{
  "n_layer": 9,
  "d_model": 192,
  "n_experts": 64,
  "experts_per_token": 6,
  "d_expert": 64,
  "d_shared_expert": 0,
  "activation": "gelu",
  "moe_layers": [0, 1, 2, 3, 4, 5, 6, 7, 8],
  "router_score": "softmax",
  "normalize_top_k": false,
  "routed_scale": 3.27,
  "balance_loss": 0.00365,
  "balance_bias": false,
  "router_z_loss": 0.001,
  "n_groups": 8,
  "groups_per_token": 2,
  "init_std_router": 0.0204,
  "lr_router": 0.00343,
  "n_head": 3,
  "n_kv_head": 1,
  "head_dim": 64,
  "vocab_size": 32000,
  "norm": "rmsnorm",
  "norm_place": "pre",
  "norm_eps": 1e-05,
  "positions": "rope",
  "rope_base": 10000.0,
  "rope_fraction": 1.0,
  "qk_norm": false,
  "attn_scale": 0.125,
  "tie_embeddings": false,
  "parallel_block": false,
  "init": "normal",
  "init_std_qkv": 0.0474,
  "init_std_o": 0.0112,
  "init_std_up": 0.0474,
  "init_std_down": 0.00558,
  "optimizer": "adamw",
  "lr": 0.00211,
  "beta1": 0.95,
  "beta2": 0.98,
  "weight_decay": 0.098,
  "lr_head": 0.044,
  "grad_clip": 1.0,
  "warmup_steps": 367,
  "schedule": "wsd",
  "decay_fraction": 0.685,
  "decay_shape": "linear",
  "final_lr_fraction": 0.05,
  "batch_tokens": 131072,
  "seq_len": 768,
  "doc_mask": true,
  "train_tokens": 971500000,
  "steps": 7412,
  "dataset": "wikipedia_en"
}
Below are experts of layer 5 (counted from 0) of a mixture-of-experts language model. Rows are named router (the router's row for the expert), down (a neuron's output weights, with its number) and show model dimensions 0-191. Each number is 128 + 24 x the weight over its row's rms, rounded and kept within 0 to 255.
Before each expert's rows: a language model's description of what the expert responds to. This comes from a sample of Wikipedia text that the model never trained on.

# expert 33
Year numbers and following commas in dated narrative text, usually after in, from or between, such as "In 2019", "until 1949", "that year".
router [ 70 144 161 148  91 138 107 129 154 162 157 126 120 171 115 136 134 112 134 134  78 127  98 110 139 127 174 153 107 161 165 122 121  82 147  88 170 149 117 102 148 129 106 139 106 122 140 143 144 104 144  78 179 125  89 117 171 131 107  97 144 145 158 117 150 117 134 106 124 110 153 107 147 110 145 137 129 108 121 130 154 131 127 176 148 148 129 153 127 145 113 132 183 135  95  70 126  85 108 102  95 123  97 141 123  82 125 118 132 127 162 131 136 144 126 144 131 129 127 124  99 154 125 135 157 126 119 108  97 120 122 173 141 149 170 102 132 129 135 121 157 125 116 103 137 114  97 124  84 103 126  81 160 158 124 104  94  79  73 140 160 135 141 112 146 192 118 149 170 112 112 146  87 123 126 130 131 152 152 108 155 130 143 139 148 121 147 129 140 112 147 153]
down0 [160 159 131 134 110 111 114 139 120 115 101 127 131  87 145 128 135 122  94 142 129 135 146 186 171 129 144 164 133  84  98 139  99 114 108 168 104 100 112 111 126  97 101 105 127 112 146 149 109 132 123 129  99 172 139 123 124 102 110 104 138 177 142 102 101 169 161 148 127 158 153 132 146 122 141 142 108 120 177 159 147 177  68 135 121 133 121 130 146 116 145 132 101  93 122 230 153 103 105 119 147 155 107 137 141 153 151 100 139 123 130 128 125 106 143  99  95 122 130 160 153 109 136 185 117 119 146 118 141 135 133 100  89 121 166 113 102 159 125  97 129 135 113 116 121 152 105 114 146 130 131 118 163 134 100 142 133 139 132 140 145 134 154 110 174 154 127 110  84 129  79  97 122  92 125 107 148 170 112 150  95 133 118 112 136 112  83 112  88 141 104 110]

# expert 3
Field-name words in place and biography infoboxes or lists, such as Location, population, Coordinates, Born, election, city, Coat of arms.
router [ 88 150 126 159 104 149 156 118 159 132 118 113 101 136 152 102 119  71 133 142  92 180 100 114 119 188 112 177 113 130 135 135 146  94 134  85 136 166 132 148 143 117 130 108  93 127 168 164 132 107 141  82 147 118 101 144 134 119 124  92 174 132 144 132 115 119 119 100 136  91 134 107 159  98 142 144 111 136 141 171 117 132 117 122 145 136 117 117 151 149 111 143 183 120 138  81 121 125 107 106 104 123 105 137 107 131 155 109 122 108 125 138 133 131 151 153 112 131 129 122 122 170  98  94 156 110 101 129 116 127 115 131 123 126 131  87 123 132 137 108 169 133 105 164 122 141 106  89 131 118 102 154 150 173 131 123 138 112  73 150 168 110 128 126 147 161 106 152 121 112  73 176 110  67  75 128 110 151 149 118 140 172 152 133 125 104 110 174 143 149 147 159]
down2 [152 117 162 118 136 136 134 141 150 132 133 147 126 130 152 117 115 115 124  65 163 114 122 134 123 124 128 123 100 129 100 110 103 125 106 119 126 147 156 155 114 130 141 117 134 162 111 139 102 163 152  87 119 140 149 138 104  52 120 119 178 131 124 155 138 142  97 178  93 124 137 103 125 141 148 118 138  86 135 121 160 141 111 123 142  94 106 137 122 135 125 137 104 142 130 145 148  95 128 132 121  84 107  88 116 138 177 106  98 111 105 131 119 125  60 114 122 145 142  77 116  89 133 202 100 148  95 140 158 133 117 140 114 124 150 124 150 115 104 106 122 141 136  85 108 114 138 154 130 108 147 128 137 108 165 137 130 130 102 140 154 101 124 186 141  59 185 144 160 158 148 140  94 132 154 161 115 135  80 110 115 115 107 137 154 114 157 118 116 151  94  88]

# expert 7
Tokens inside parentheses after names, especially birth years (1857, 1899), plus initials, abbreviations, units like ft, and CJK bytes.
router [105 168 135 149  94 155 124 153 145 151 144 118 127 141 123 141 120  90 151 149 127 133 111 121 122 142 149 138  73 139 135 140 114  67 134 115 108 184 120 103 161 108 115 113 116 104 145 137 142  77 142 123 143 113 108 130 160 111 114 117 134 144 161 110 150 127 128  63 113  93 145 127 138  90 143 145 132  75 124 155 153 131 114 149 145 134 137 154 149 132 120 128 166  96 122  87 111  77 126 116 138 104  89 141 112 136 146 111 147 121 174 131 124 125 159 163 113  98 112 114 121 154 122  48 131 136 109 113 117 154 111 154 165 133 155 123 105 112 107  93 168 144 120 110 111 121  97 129 107 129 150 131 168 138 135  90 131 107  75 151 159  91 142 128 132 198 128 126 165 115 109 136  98  86 123 107 135 112 152 104 164 178 166 143 138 121 133 140 147 129 146 146]
down1 [116  79 128 148 106 141 129 108 114 106 174 144 139 127  82 108 115 154 110  99 100 147 141  83 158  92 130 144 139 129 148 111 131 126 144 140 132  98 129 139  88 117 153 156 168 150 103 143 149 116 115 120 124 119 110 113 107 120 148 108  99  93 123 113 143  72 127 121 129 114 160  98  99 131 125 139 121  99 120  77 118 171 109 127 114 112 119 114 131  97 117  98 158 140 134  49 128 105 110 127 117 104 132  80 136  92  98 135 145 131 197 117 130 134 144  78 159 151 177 141 132 163 146 132 112 178  90 127 118 152 142 115 138 129 109 131  80 122 135 145 148 153 128 115 161 148 155 125 148 126 108 160 154 106 102 169 132 129 175 116 143 138 132  80  90 138 109  78 126 161 103 141 121 119 127 115 119 122 164 142 138  67 127 120 135 131 106 123  90 142 107 153]